Weights of a small mixture-of-experts language model, trained from scratch on English Wikipedia.
Size: width 192, vocabulary 8192, 28.3M parameters.
Experts: 80 experts in each of 5 layers, 96 GeGLU neurons an expert.
Training: a variant of SOAP for the experts, 408M tokens, 6229 steps.
Below are experts of layer 4 (counted from 0) of a mixture-of-experts language model. Rows are named router (the router's row for the expert), gate (a neuron's input weights, with its number), up (a neuron's input weights, with its number), down (a neuron's output weights, with its number) and show model dimensions 0-191. Each number is 128 + 32 x the weight over its row's rms, rounded and kept within 0 to 255.
Before each expert's rows: a language model's description of what the expert responds to; "comes before" lists some tokens at least twice as common just after its tokens as in all text. This comes from a sample of Wikipedia text that the model never trained on. Tokens count by the router's weight.

# expert 49
Noun-forming endings like -age, -ition, -ity, -ight (forage, percentage) and abstract nouns such as development, order, number, color.
comes before: " of", ",", " and", " to", " in", "."
router [ 84 138 105  73 151 150 121 135 130 140  87  99 135 162 177 147 105 141 117 168 122 178 125 140 136 108 100  90  96 134 144 158 155 126 163 100 199  80 106 177 225 112 108 177 166  75  87 104 106 102 136  61  97  81 117 159 138 137 188 132 143 181 118 125 141 129 153 115 114 102 119 103  77 133 125  74  69 151 154 126 139 143 159  91 124 176 111 202 124 138 112 107 137  97 136 127 106  38 119 128 120 137 168 111 100 155 124 167  87 109 107 177 142 144 143 141 130 105 137 132 104 123 159 186 109 169 156 134 138 176 152 117 157  86 133 173 153 139  89 147 118 132 136 160 158 129 110 160 105 136 109  67 169  42 100 170  94 154 193 170  64 110 166 145 155 175  56 143 120  62 149  97 140  99 106  99  81 125 118 101 150 152 155 181 149 145 142 132 158 104 114 111]
gate0 [106 162 137 100 113 148 189 137 147  96 182 172 116 142 121 134 174 160 105 109  85 168 142 164 126 136  42 132 194 125 127  96 133 128 126  93 150 145 147 115 101 100 155 179 145 154 134  92 122 142 140 116 105  78 121 128 133 131 152  86 106 203 154 131 106 130 114 157 103 108 115  98 107 105  95 108  93 112 102 148 112 141 124 144 125 150 139 126 120 142 134 138 150 190 151  87 103 114  79 142 124 107 135 103 157 107 100 155 131 107 180 129 108 196 134 161 140  82 106 128  90  70  99 178 130 161  21 131 112  97 139 126 145 144  87 129 182 113 107 113 178 107  79  26  62 132 130  73  88 103 156 110 166  68 136 150 157 177 140 103 117 207 107 125 138 124 255  73 143 160 147 132 139 142 149 128 177 164 104  90 118 128 121 107 133 131 112 147 114 151  91 102]
up0 [114 200 120 145 102 121 135 124 145 128 145  89 103 183 147 178 107 145 124  82  99 151 197 107 136 113 108 151 153 129 104 101 183 113  67 111 191  78 147 125  97 126  94 178  96  63 168 121 139 153 131  52 119  61 153 162 159 130 135 121  99  98 147 111 188 171 136 128 183 128 198  84  96 116 105 147 120 106 127 113  78 125  94 128 105 146  95 136  96 140 202 124 143 151 133  96 137 101  87 180 119 100 119 103 148 142 111 111 114 123 178 126 110 192 112 129 136 146 167 146 123  92 141 167 167 131  67 125 125 102 181  90 117 180 145 127 124 104 111 119 127 110 130 135 115  89 120 158 129 128 147  48 198  61 121 125 119 126 114 107 128 180 144 180 152 123 207 119 131 113 132 124 188  91 133  95 184 165 134 143 174 185 111 173 124 141  71  94 122 157 109  80]
down0 [158  76 108  81 166 110 141 130 123  96 148  92 151 137 119  88 105 171 188 122  92  92 134 126 154 111 159 162 141 126 126  77 139 144 161 117 106  89  82 162 131 122 123  60 100 154 164 156 150 133 197 184 124 103 131  96  59 100 111  74  91 118 122 134 151 130 149 136 163 209 104 152 110 128  98 103  68 161 120 100  99  63 105 171 172 121 116  45  93 116 182  70 124 141 125 134 125 173 137 128 140 160  85  99 186 122 120 168 133  97 117 124 103  78  39  82 171 135 101 149 133 100 151 127 129 118 122 114 129  97  83 125 100 125 109 147 146 147 116  78  73 128  79 124  88 107 176 126 112 126 165 169  81 121 125  78 132 157 139 128 161 140 162 107 114 112 147  69 116 122 169 176  97 133 138  95 153 131 110 180 175 106  89 139 159 167 140 104 132 161 200  64]
gate1 [113 125 200 112 168  90  96  81 111 139 138  65 140 174 163 121 131 132  85 179 111 124 122 152 139 107  87  82 148 131  57 138 128 173 142 109 152 110 131 157 157 141 168 139 179 112  96 178 103 114  78 129 171 178  96 173  90 158 164 158 113 185 123 186 113  99 125 127 152  97 134 176  90 128  94 126 146  84 181 189 116 106  87 111  93 122 166 102 139 133 149 114 123 115 152  73 163  93  89  98 133 202 141 129 107 118 127 173 117  76 109 182 103  94 159 175  85 105 176  95 147 181 147 142 143 199 161 151 124 141 115 193 133  81 149 106 187  78  99 151 126 132 138 110 118 134  95 136  96 119 143 148 136 104 150  96 159  84 117 164  62  94  78 186  67 131 146 135 158 138 148 119 126 141 121 177 159 142 128  79 147 156  75 116 145 115 137 170 123 148  86 168]
up1 [148 108 130 167  71 107 141 163 138 123 106 145 137 103 117 119 167 105 142 145 170 102  91 122 150 156 155 155  86 126 168 109 112 124 112 152 104 158  97  75 139 158 133 145  87 123 161 121 125 177 203 155 136 149 152 103 113 157  94 138 151  93 137 111 115 120  94 148 133 183 158  86 186 148 132 143 164 158  78 112 153 140 155 118 200 108 103 152 140 114 169 190  91  88 110 155 116 144 118 155  79  75  94 130  97 153 128  55 117 208 145  89 180 174 142 110 150 166 125 206 106  76  94 126 102  75  91 147 172 159 136  55 141 149 152 110  79 218 162 118 147 135 106 156 152 100  92 126 136 136 132 136 174 130 102 162  97 148  96  78 180 147 197  61 171 132  80 126 128 117 136 145 144 127 154 104 147 142 170 179 104  93 139 134  85 132  84  78 163 108 148 132]
down1 [121 152 157  93 131 162 107 116 140 111 119  99 183 130 159 134 151 138 106 118 128 116 130 102 145 131 116  83 160 191  81 120 161 138 103 144 149 132  84 149 173 155 160 167 118 226 121 121 119 173 157 119 154 161 144 132 148 123 105 132 152  85  91 154  92  62 115 109  87 117 165 115 126  86 115 194  51  76 114  71 163 104 118 145 131  76  92 149 100 146 120  86 122 141  98 140 130  86 147 133 115 152 110 156 141 163 154 119 104 151 140 121 125 181 101 106 125 181 201 104 160 105 120 153 128 136 188 193  68  55 123 131 145 118  89  90 175 130 119  59 121 140 138 127 123 107 113 138 146 112 120 115 103  89 158 101 200  36 170 156  66 144  67 107 148 125 138 171 135 111 106 103 174 146 103 127 197 144  98 102 154  93 161 190 100 117 145 152  99 152 168  93]
gate2 [142 118 115 114 155 106 101 150 170  98 132 107  71 113 123 169 129 179 142 141 110 145  92 148 100 151 142 100  66 125 155 126 115  91 136 105 186  93 143 128 126  69 180 132 129  73 116 131  87 154 121 109 111 192 149 157 150  94  87  95 147 180 137  99 127 147  77  80 126 132  94 151  92 124 126 110 116 131 153 134 204 103 107 107 134  69 175 221  75 125 187  84 115 138 158 132 123 137 148 122 112  94 140 159 143 107  50 117 124 118 152 128  99 108 123 132  61 166 171 128  91 116 105 173 186 198 118  85 127 167 168  78 182  88  90 126 192 131 136 162 104  87  96 146 145 145 146 129 112 155  95 105 180  95 106 114 108 191 148 164 113 171 123  52 131  86 174 151 125 124 177 135 127 168  99 119 128 140 140 142 166 174 174 147  87  78 151 142 114 103 157 139]
up2 [167 122 170  98  82 112  84 154 108 162 125 119 194  98 137 114 153  92 158 131 116 116  94 145 132  88 135 180 140 111 131 172 161 142 136 117 216 104 179 142  85 174 140 160 131  68 132 157 145 127 146 157  95 103  74 147 117 120 133  89  87 131 156 173 128 119 128 103 150 139 129  57 193  58 122 119 110 128  95  87  90 131 177 158 144 109 112 129  95 149 187 131 182 137  78  76 101 137 119 117 157 128 136 109 160 143 138 117 105 154 159  53 127 114 148 140 153 101 178 135 135 191 141  88  96  59 110  70 159  79 144 108 163  98 133 140 145 142 151 172 120 168 108  95 173  81 116  95 192  71  67 157 163 123 137 163 141 131 140 151 144  65  90 112  92 107  97 136 140 121 172 132 105 137 125 170  97  78 153 169 130 128 107 140 103 139 160 100  39 144 125 170]
down2 [185 150 133 128 131 123 129 109 103 106 124 116 134 123  99 158 137 136 135 116 155 115  82  45 133 108 127  66  61 199 166 171 123 126  80 211 152  97 127  29 118 160 141 135  85 142 168  70 131 110  26 124 149 145 157 142 123 136 115 193 130 134  93  96 167 120 119 118  93 115  92 141 113 132 113 155 117 129 166 157 115 111 144 128 137 129 140 133 133 128 129  87 111 123 122 100 156 112 151 129 120  65  94 127 153  88 160 198 116 106  95 188  87  98 143 151  97 163  68 104 150 153  53 128 147  97 129 118 111 129  92 168 132 145 133 198 114 105 118 119 147 129  60 133  96 160  80 142  86 155 122 135 120 127  98 123 138 131 136 128 147 191 103 163 129 113 102 115 151 157 215 149  90 166 110  80 155 148  77 130 185 172 164 176 104 153 113  95  88 103  89 140]
gate3 [177 120 230  92 152 142 139 117 126  88 146 143 166 108 132 119 191 173 115 131 122 156 154 104  78 190  83 145 130 161 157  78 141  57 128  77 138 139 146 109 151 177 128 156 120 117 142 192 132 165 127 116 109  75  94 129 108 120 146 141 141 145 128  86  90 139 130 108 131 159 115  87 127 162 135 155 163 102 145 105 142 115 116  90  86 138  80 127 126 166  77  98  85 103 134  70 162 107 134 156 133  90 153 139 108 128 166  79 140 163 143 129 192 154 155  94 124 179 145 104 157 161 197 199 145 124 186 140 109 127 147 100 146  46  95 182  87 153 119  99 139 133 173 147 117 152  88  92 128 158  92 113 170  90  92 143 131  76 145 124  67 160 150 112 164 196  93 129 103 102 135 160 152 157 131 131 173 102 128 115 127 155 140 243 137 117 123 145 122 147 154 105]
up3 [143  92 196 150 160 124 101 211 156  77 146  71 174 132  97 163 170 110 103 124 143 173  68 110 143 104 160 153  67 103 150  75 117 123 134 147 158 163 133 141 149 149 115 126 118 150 127 104 194  37 150 120 143  55 111 123  94 103 157 135  95 134  96 114 162  94 125 120 124 150 137 138 140 128 162  95 169 111 122 157 109 134 119 179 155 125  79  75  93 170 143 124 174  94 153  78 178 103 161 117 106  97 156 116  88 143  97 134 108 167 131 170 151 131 140 156 116 132 143  89 112 178 141 204 145 138 126 155 153 153 184 143 149  94  93 146 130 185 114 187 134 112 124 125 133 115  75 133 137  94  71  78 122 131  76 141 141 146 110 111  75 131  78 154 167 147  63 172 177  71 106 111 161 116 129 187 132 144 142 117 159  75 142 180  77 139 128 128 132 132 189 103]
down3 [148 119 128 156 133 122 106  99 148 173  86 128 161 107 189 162 147 120 153 113 111 118 169 191 109  82 117 152 168 142  95 173 132 104 118 161 124 104  84 126  79 126 176 115 113 169 196  72  80 145  61 198 178 190 114 110 177 128 166 111 113 114  74 161  97 167 141 109  86 198 165 108 104 132 158  94 120 127 135 147  93  77 102  78 105 157 135 176 107 159 165 106  99 138 149 126  90 152 124 170 169 136 116 142 155  95 136 126 172 127 123  57  80 131 124  91 139 142 130 103 196 157  91  85 136  48 117 135 139 110 118 136 159 182 164 153 139 106 169 115 150 114  70 127 103 175 198 116  98 123 161 151 165 124 136 164 189  83 126  99 134 185 151 129  73 105  87 150 128 107 184 159 117 116 107 142 154  91 114  89 142 161 151 120  98 114 132  94 157 129 147 132]
gate4 [125 116 105 147 143 162 119  71  78 109 153  92 153 156 193  94 136 123  84 164 130 134 129 141 106 186  90 108 118 148  93 180 136  69 133  76  74 188 131 146 106 137 115  71 161 191  88  79 169 136 115 127  98 154 195 115 128  72 167 137  91  98  75 173 140 197 141 120  77 163 163 153 120 128 165 114 130 108 127 151 158  59 122 167 131 124 148 136 100 125 135 109 101 168 136 167 121  67 123  90 193 131  95  96 111 114 116 133  99 103 132 163 150 145 130 141 111 123 105 130 129 124 118 165  93 118 128  75  87 117 152 168 145 112 149  95 100 187 165 102 180 154 102 118 139 124  66 166 127  67  92 134 166 125 134 144  66 133 192 120 107 141 120 139  82 106 127 106  86 152  68 141 141 155 170  94 135 157 167  70 112 142 102 100 134  62 114  74 168  92  81 107]
up4 [111 162 101 140 145 135 108  31  65  95 183 141  78 142 197 162 148 108 169 160  99  81 130  81 120 118  81 103  84 106  42 175 116  38  84  69  83 159 126 135 153 111 161 111 165 172  79  73 158 116 114 135  98 129 166 124 119 122 125 126 135  80 126 173 135 146 146 137  81 154 127 108 134 152 174 121 114  73 136 143 138  91 120  93 112 147 172 142 125 114 144 107  98 140 106 194 123 108 118 128 171 114  90 100 129 111 125 130 135  85 130 187 140 142 113 169 114 125 148 129 119 116 141 156 113 144 107  79  87 150 162 157 134 147 129 118 114 143 134 125 185 170 109 141 123 101  50 165 127  58 151 161 130 129 131 134  88 142 169 137  89 151 119 133 130 172 208 142 129  90  65 116 136  53 169  97 142 127 139  77 135 169 117  67 122  76 133 118 165 106 118 118]
down4 [ 85 118 149 106 154 148 149 119 135 164 154 113  93 161 102  95  69 162 134 101 129  76 114 149 130 116 104  63 103 123 129  85 156 122  82 139 123 104 141 142  75  67 159 153 140  95  62 134 194 117 192 141 138 161  98 147 115 104 191  77 153 133  72 129 110  89 178 150 162  99 173  79 143 171  91  95 182 156  95 130 164 121 180 135 138 150 128 172 109 110 100 147 174 117 109 164 138 149  97 101 102 139 149 122 109 125 139 131  94 118  78  92 103 148 144 108 162 126 197 116 162  94 144 130 142 155 107 120 125 127 176 114 104 140 120 130  70 158 171 143 107 159 143 173 196 150 125 112 102 102 101 151 156  90 175 123 146 156 111 105 144  42  54  95 227 123  58 170 124 130 158 109 129 138 170  86 110 149 142 113 123 105 132  70 145 109 120 178 100 105  81 101]
gate5 [144 113 130 154 131 130 102 146  94 119 183 192 170  84 119 124 121 108 109 158 134 146 119 177 135 112 120  72 145 149 103 133 120 120 161 155 114 136  88  95 134  97 122 134  66 130 120 118 102 113 145  87 135 119  89 156 134 139 144 171 168 177 156 115  93 126 179 156 120 102 161 130 109 110  39  96 183 154 173 142  76 100 148 161 176 116 125  84 150  69 169 153 120 193  82 102 151  93 112 140 110 109 142 155  85  88  88 158 118 214 125 133 189 135 107  65  79 147 111 168 134  70 143 152 137 156 193  87 131 134 211 140 157 111  95 147 114 104 155 118 165  47 153 150 104  86 143 146 120 127 118 146 107 129  87 108 124 137 103 146 114 152 166  95 159 199 122  84  91  83 102  87  94  80 106 192  88 145 159 165 156 128 148 134  83 174 135 128 125 112 110 173]
up5 [120 137 134  96 138 106 127 126 153  82 121  65  50 146 120 148 196 175 143 140 153  91 124 136 154 149 136 136  69 136 174 121 113 164  83 116 147 145  97 169 177 131 128 113 146 103 114 100 146 104 149 183  83  94 165 111 177  53  98  48 101 149 132 112 145 104 118  89 118  88 120 144 145 130 122  95 147 190 163  93 181 182  69  71 134 107 121 183 123 161  49 139 176 154 167 173 127 101 145 111 124 145 129 170  85 239 113 108 111 132 118 105 126 155 212 173 121  93 120 117 174 129 128 176 171 116 141 137 149 140 104 145 134 125 119 148 139 187 127 139 119 104 145 185 163 148 162 134 149 101 145 139 114 118 145  99  89 132 124 188 146 128 109  94 125 172 124 149 156  65 170  79 117 127  87  88 169 152  82  99 102 158 117 135 134 105 144 127  99 115 153  99]
down5 [127 121  90 135 143 171 116  81 123 130  71 153 158  98 192 203 145 102 135 117 144 118 156 128  91  93 164 150 152 165 129 127  94 170 150 103 110  77 110 147 124 117 162 171 134 157 116 122 132 122 146 140 197 126 176 146 125 170  70 151  93  91 121 151  94  99 138  95 173  98 169 140 179 175 123 140 133 121 127  60  99 116  83 132 132 155 153  31  90 108 105 106 150 120 110  89 111 141 120  42  82 155 101 157 162  75 108 143 186 130  77 115  87 181  40 126 109 123 162 154 204 106 110  98 161 113 132 188 152 140 122 142 134 121 124 141 141  68 180 138 151 125  96 139 139 114 171 100 139 114 153 192 105 144 110 141 107 112  88  80 177 197 160 142 166  84  82 136 146  99 148 150 150 113 156 119  96  94 118 154 112 156 128 128 138 154 120 134 137  65 107 103]
gate6 [112 138 125  96 134 152  85  94 143 137  94 111 174 137 112 114  85 148  88 147 167  98 120 140  96  94 109 143 168 103 113  83 101 180 157  54 158 117  66 134 131 114 109 163 134 116 108  88 124 165 118  81 153  90 108 164 155 121 116 145  92 130 129 107 151  62 104 136  67 184  97 141 121 108 150  96 104  50 178 161 131 143 129 109 120 115 129 134  59 226 101 162 121  15 131 126  87 132 135 154 156  97 145 103  75 204 100 183 169 115  94 106 129 129 137 151 175 112 122  96 141 152 131 164 173 107 137 144 159 127 193 205 141 123 114 161  87  88 103  97 146  73 111 153 155 144  95 166 161  94 129  88 146 194 161 130  99 137 120 180 146 133 109 106 124 130 124 119 106 116 176 131 148 142 171 134 143 129 176 101 151 144 104 156 204 110 133 130 141 111 107 103]
up6 [132 135 132  87 135 154 106  98 118 160 128 164 149  87 144 145 126 105 112  81 161 139 112 109 149 135  95 120 112 160 123 114 100 137 176  84 243 127 145 132 162 113 122 179 110  99 132  84  86 112  75  69  74 163 126 152  68 118 169 159 148 140 143 146 127 101 134 132 133 144 147 146 164 176 120 188 132 107 162 134 142 133 123 130 135 152 140 157  84 180 163 156 242 105 101 127  60 115  67 180 148 124 129 142  71 147 142 178 174  86 173 166 124 139 142 118 172  94 145  57 166 139 146 161 102 107 146 141 110 157 168 138 115 145 182 110  78 124 154 155 119 106  79 142 152 116 134 144 121 122 148  66  74 140 128 196 138 146 103 100 138  79 136  77 131 120 129 135 130 124 104 176 166 138 185 104 149 134 184 111 177 123 110  68 171 123  89  77 103 140 127 170]
down6 [169 168 106 168  87 125 150 168 148 133 155 132 147 123 140 108  93 166 135  39  58 120 154 117 154 127  99 152  70 160 158 150 148 142 148 133 157 125 144 119 164 112 125 142 158 106  96 114  96 186 146 118 106 184 131 126 129 135 182 164 158 135 124 140  82 130 188 159 189 139 184 118 202 131  96 160  73 174 136  91 124  89 144 136 108 182 153 122 148  60  12 107  97 172 121 128 117  96  77  89 102 177 134  75  81 117 122  89  80  87 101  95 116  88 101  51  71  86 120  89  83 121 134 113 107  99  78 149 106 145 145 103 122 136 122  90 123 102 119 174 133 145 150 109 109 141 118  87 106 149 149 179 122 117 114 109 115 143 173  70  97 137 129 106 120  87 138  87 102  93  86 126 182 152 153 131 165 139 130 126 161  93 157 143 154 108  83 108 103 150 100 125]
gate7 [166 181 172 105 141 138  64 167 112  88 135 125 124 118 168 152 130 112 152 137 124 159 174 164  88 146 157  88 105 118 133 114 177 138  92  51 147  95 121 101  98 165 117  96 136 111 138  85 168  78 129 107 153 102  98 113 122 150  64 171 142 141 134 123  91 175  75 148 110 167 130 107 157 153 144 113 108 136 210 131 126 118 119 160 131 117  88 178 118 118 144  97 153 111 154  98 120 125 184  88 145  96 120  89 174  63 159 116 130  67 140 135 160 155 125  81  59 190 183 150 133 137 129  79 144  87  54 106 100 180 175 185  92  65 151 130 206 135 132 175 112 127  98  69 129 128  78 180 103 142  96  90 114 133 149 161 129 118 111  79 117 117 150 122 147 147  81 110 101 173  87 142 146 134 180 134 122 117  96 164 190 124 148  82 108 138 154 106 119 113 164 114]
up7 [135  76 123  82 106 170  79  85 118 128  97 136 141 140 197 123 172 163 150 112  87 149 133 125  99 118 114 125  66 131 141 148  89  93  71 135 139 189 116 147 113 169 145 175 138 135 120  98 108  90 146  52 169 134 150 111 148  94 108  92 125 169  83 143 116 134  92 151 159 196 118  78 139 141  91 137 125 110 136  92 103  98 103  70  79  91 108 184 109 111 181 154 127 148 143 194 152 139 121 126 115  97 126  67 124 201 118  79 107 114  66  51 209 136 165 138 121 101 146 119 108 105 123  75 143  75 129 145 140 152  96 139 113  87 104 164 105 154  98  83 153 136 154 108 177 129  50 163 119 117 165  97 100 186 155 124 175 117 179  92  86  98 108 138 136 159 136 146 169 121 131 124 137 126 181 139 123 105 125 120 192  74 177 137 127 122 101 121 168 150 128 157]
down7 [ 74  90 147 138 161  91 143  94 105  94 119 109 108 108 105 138 116  80  77 136 134  95 126  97  70 105 106 100 131 149 137 119 113  64 121 141 148 142 125 116 112  44 159 137 137 103 180 140 157 115  78 176  97 174  91 100  87 131 123 135 108 124 129 180 149 102 110 110 141 115 113  92 208 149 144 110 148 158 148 108 129 147 132 200 133 116  84 124 152 151 128 122 163 146  68 111  96 104 186 110 144 174 123 137 155 159 146  87 103 124 159 128  97 140  89 158 153 190  57 103 178 140 177 163  97 176  92 178  90 214 151 138  89 176 179  78 108 127 113 123 112 148 126 142 104 117 137  73 132 114 131 133 170 107 166  72 115 153 130 131 105 116 136 109 118 121  96  84  97 144 147 111 173 150 102 118 130  94 136 131  42 147 219  94 158  48 111 164 177 132 142 151]
gate8 [171 122 128 191 123  95 105  77 166 163 154 114 111 146 163 146 111  99  91 111  79 138 154 155 115 129 156 135  76 122 116  74 148 115 146  90 134 154  96  70 129  96 137 136 100 148 202 101 116 153 145 132 127 121 160 119 149 132 124  89  48 104 110 157 157 125 114 134  47  96 119 110 139 110 111 113 127 127 141 105 124 127 196 146 116  90 187 148 134 160 157 177 180  65 126 103  82 123 150 110  92  70 121  92  93  99  67 150 186  80 104 160 123 121 161  99 119  97 111 141  87  97 174 131 186  71 142 104 106 129 164 154  92 130 129  77 171 108 127 146 178 194  84 174 102 161 176  94 110  98 124  70  47 109 105  97 125 141 129 154 167 137 188 110  96 169 113  78 142 127 104 129 115 131 107 109 169 131 159 108 165 133 152 159 152  88 145 113 129  60  91  87]
up8 [105 105 151  80 161 142  73 158  81  83  65 180 142 139 129 102 141 158 114 131 134 164 130  88 127 134  84 142 147 145 166 126 114 134 124 162 131  75 117 117 118 152 139 134 156 122 102 121  77 125  62 176 102 124  92  95 112 118 154 128 157  97 114 112  67 174 127 107 223 137 141  80 128 147 169 111 169 125  96 160 173 127  96 124 171 195  36  75 116 135  92  94  96 174 168 114 135  99 128 105 157 156 118 145 102 131 101 102 110 136 173  97  97 134 105  58 123 166 132 121 175 107  82 129 105 171 153 112 141  75 122  93 157 102 121 148  84 151 157 165 131 110 160  61 115 173  99 187 120 141  87 164 164 119 157 169 120  92 153  99 134 153  77 128 194 141 143 138 146 144 107 105  96 133 145 190  78 144 126 183 106 107  90 114  81 175 147 102 152 185 167 139]
down8 [135 142 133  96 136 106 118  82 124 202 207 124 147  85 117 181 155 125  89 169 105 124 132 132  86 154 145 131 150 120 113 118  87 134 150 114 148  91 160 132 128 188 125  87  83 148 131 101 148  95 105 123 121 121  97 148 134  70 157  88 109 117 116  89 164 103 108 159  69 119 120  87  93 108  98  53 170 149 110 124 178 129 133 131 123 124 138  83 145 140 124 178  80 134 130 167 109 178 155 138 105 115 140 201 143 144 105 187  83 131 116 110 120 119  93 143  85 111 133 198  85 109 170 137  96  94 120 178 114 102 156 149  99 116  65  43 138 128 130 100 175 167 115 155 143 206 208 151 141  87 139  93 157 100 128  36  99 136 162 100 156 128 152 162 119  89  89 134 120  88 164 113 103 132 114  85 127 148 170  87 140 152  89 123  96 142 196 175 113 103 116  91]
gate9 [117 136  78  87 108 169 126 149 129 114  94  96 143 118 149 127 162 156 127 100  85 112 147  83 137 100 108 144 112 145 118 163 130  99  58 135 124 143  77 120  96 152 122  91 141 138 146 176  92 134 165  73 155 131 125 117 100 128 144 111 174 137 203 104 121 132 116 170  62 160 161 163  91 153  94 119 113 194 208 115 153 149 111 142 126 137 153 150 110 148 107 116  94 138 207 118 126  74 119 119 122  98 103 132 124 105 102 172 172 135 174 178 115 118 137 159 125 139  75 162  73  58 149 184 150 117 134 170 138 171 128  87 149 160 125 168 135 159  73 118 138 122 122 106 124  85 122 133  78 124 122 107  82 156 143 163 158 199 173 138  79 122  97 130 208 120 104 135 190  98 176 137 108 133 130 122  82  95 159  69  43 125 208 156 134 154 134 137 157  83 125  78]
up9 [180 156 161 136  59 122 175 142  99 171  89 108  61 117 115 122 122 133 128 144 110 149  95  94 120 110 129 105 135 145  89  89 187 126 134  93 149 161 118 118 165 110 152 100 193 131 114  47 105 143 153 145 119 107  61 114  95 137 182 139 110 162 150 182  75 133 126  99 107 163 161 100 204 118  81 115  87 147 164 112 167 161 148 136 110 138 181 102 186 132 113 107  86 146  79 155 122 127 158  95 136 141 179  97 110 118  91 112 186 188 125 119 107 166  76  69 162  95 168 111  80 146 116 101 151 135 105  92  66 112  61 147 168 145 165 107  80 155 159 136 108 130 113 143  85  97 158  57 118  91 111 166 120 106 135  97 168 101  63  79 105 116 167 172 142 174 141 164  90 109 133 142 131 157  85 114 118 126 107 168 133  66  95 114 124 132 113 128 120 124 120 172]
down9 [127 156  91 142 163 109 154 116 139 117 102 146 165 117 159 129 147  83 175 152 109 147 127 183 131 152 189 131 167 146 190 147 127 116  26 109 121  76 130  92  92 161 149 154  76 115 172 133 177 129 180 147  94 147 117 116 106 207  34 114 129 152 134  76 108  75 156 173  86 150 157 167 120 127 154 179 125 158 102 172 157 112 122 131 135 134  66 124 198 121 116 147 177 136 204 127 139 133 125  91 138 146 101  96 103  80  54 103 111 133 178 135 109  76 134 154 142 109 118 130 171 122 123 134 153 135 104 164 119 149 103 135  94  71 137 161 151  71 128 136  97 156 114 119 119 117 147 159 122  96 165 115  86 108 118 163  61 108 121 209 162 148 135 118 123 128 155  91 135  86 138 149 129  73  98 130 113 113 114  77 103 144 146 183  67 165 151 135  89 159 100 120]
gate10 [130 128 167 108 128 135 167 191  94 126 107 121 149 143 137 153  37  99 130 125 139 136 143 143 171 134 117  74  94  48 140 164 125  83 101  80 173 102  86 106 101 116 135  55 140 111 131 147 123 143 186  73 169 156 163  99 120 143 144 119  97 153 110  55 143  73 105 148 110 131 111  66 160 126 116 124  65  83 132 135 181 117 165 126 124 127 120 162 109 132  75 126 107 134 107 132 144  87 123 138 175 173 124  76  96 109 170  99 132 107 159 133 131 107 150 124 125  49  80 158 149  82  69 194  95 140 106 139 133 111 136 179 121 122 130 142 124 120  68 154 183 117 134 113 148 127 121 184 142 157 138 126 182  98  98 141  52 116  93 133 120  77 132 109  51 181 137  98 135  89 104 131 143 104  97 145  94  88 126 174 207 112 158 180 133 155 140 169 163 129 126 128]
up10 [146 166 148 115 171 160 137  73  66  97 126 142 156 108 129 160  99 104 112  95 139 126 187 152 154 137 102 126 125  96 175 157 177  81 110 103 194 128  49 146 168 112 101 102 126 123 151  60  91  88 123 100 110 172 160 116 142 127 118 115 122  86 172  99 171  90 116 175 118 152 145  14 118 169 142  78 113  80 114 101 156 112 149 139 117 140 139 128 123 111  67 124  95 108 154 138 133 150 104 159 161 170 142  72 130  64 116  88 156 100 156 116 145  94 123 148 141  73 163 130 131  81  99 154 165 127 142 174 197 112  90 181 165 175 107  84 138 139  93 105 151 162  77  93  90 145 127 160 105 134 128 121 177 130 133 137  62 149  81 164 161 100 137 126  92 156 139 149 196 118  95 125 105 121 122 148  68 112 124 152 183 105 192 122 153 107  98 130 139 125  81 110]
down10 [173 100  87 149 117  86 133  40 202  90 150 170  97 112 121 121 154 218 138 156 112 160 153  76 135 118 132 119  85 116 125  97 111 123 110 220 115 141 140  56 144 101 182 140 172 151  81 147 171 100 155 122 120 122  83  76  90 157 110 138 131 163 141 142 134 165 125 115  94 145 163 124 147 125  93 162 189 183 104 166  89 116 136 101 150 119  62 165  95 147 158  97 124 178 169 175  69 130 167 151 103 146 100 149  75 145  71  80 162 169 142 131 133 144  83  69 117 153 116 125 163 130 156 114 144 161 128 175 108 117 104 116 152 118  86  83 121  98 141 105 108 148 149 133 157 161 150 142 192 105  84 170 104  94 114 130 166 142 170  87 126 156  86 131  83 168 168 142 126 137 150 156 125  84 111 110 124  92  62 132  80 153 114 108 122 152 130  82 103 153 136 123]
gate11 [158 121 174 148 139 182 165 137 165 135  82  73 154 170  99 110  84 123  92  89 148 126 130 148 175 151 100 119 195 157 107 115  78 137 124 123 150 132 129 183 201  80  91 209 159 184 135  89 157 132 125 134 154 108 131 136 111 136  77 140  93 165 137  94 116 127 132 103 102 162  81 141 105 118 139 113  71 141 181 124 141 126  89 117 140 141 142  97 103 133 128 130 128 152 139 146 188  61 120 117 139 145 127 118 126 114 101 144  99 109 170 174 145 119 134 145 153 130 110  34 115 134 136 151 165 140 122 117 156 161 102  96 147 187 153 187 145 111  68 121  81 198  82  99  74  92 130  50 157  95 126 103 131 116 155  93 123 138  77 202 117 157 138 104 131 102  83  84 111  88  80 115 115 121 161 142  81  90 103  94  98  96 113  74 122  74 199 103 122  89 121 115]
up11 [ 86  96 113 153 143 188 143 135 141 160 137  48  96 154 173 146 105 114 121 148 131 131 160 196 127  80 101 118 112 106  91 121  94 143 152  98  79 149 223 139 181  50 149 119 150 170 167 172 216 132 116 149  66 126 111 117  99  73 126 126 106 131  95  92 112 117 140 152 174 154  91 155 148 158 157 108 128 121  98 136 111 172 127 138  59 208 154 118 138 185 191 108 159 143 172 143 159 122 119 118  89 179 112 125  82 103  89 175 143 131  86  98 125 133 116 100  53 140 105 138 120 176 168 127 113  97 147  86  81 170 133  85 164 167 144 109 123 111 142 115  98 147 130  94  83 124 135  97 106 117  48 155 162  99 126 136 158 133 143  91 148 206 146 128 100 121  72  99 133 151 108 113 115 102 128 118 121 132 149 103 139 104 136 130 159 140 145 121 100  68 117 170]
down11 [140  91 115 136 161 105 134 109 141 143 126  93  88 141 165  86 145  90 137 106  95 150 107 111 146 129 204 117 140 153 129 136 128 141 142 171  78 119  90 159 170 102 180  91  97 163  87 106 122  79 160  99  68 116 121  87 140  92 153 139  74 104  93 158  86  86 112 142  98 110 142 128 173 164 166 196 144 117 106  56 128 130 173  99 136 145 139 142 137  57 125  88 141  83 106 113  60 135 160 127 127 137 163 121 128 137 120  72 146  61 106 107 101 142  84  96 114 131 197 144 120 148  99 228 110 117 140 126  99 103 137 125 106  70 109 121 126 144 137 108 109  90 166 149 165  94 149 118 104 122 113 134 112 187 124 156 163 114 168  86  94 108 177  94  65 157 111 150  59  90 167 194 148 100 133 191 126 103 140  95 167 202 175  93  97 130 110 142  89 106 115 147]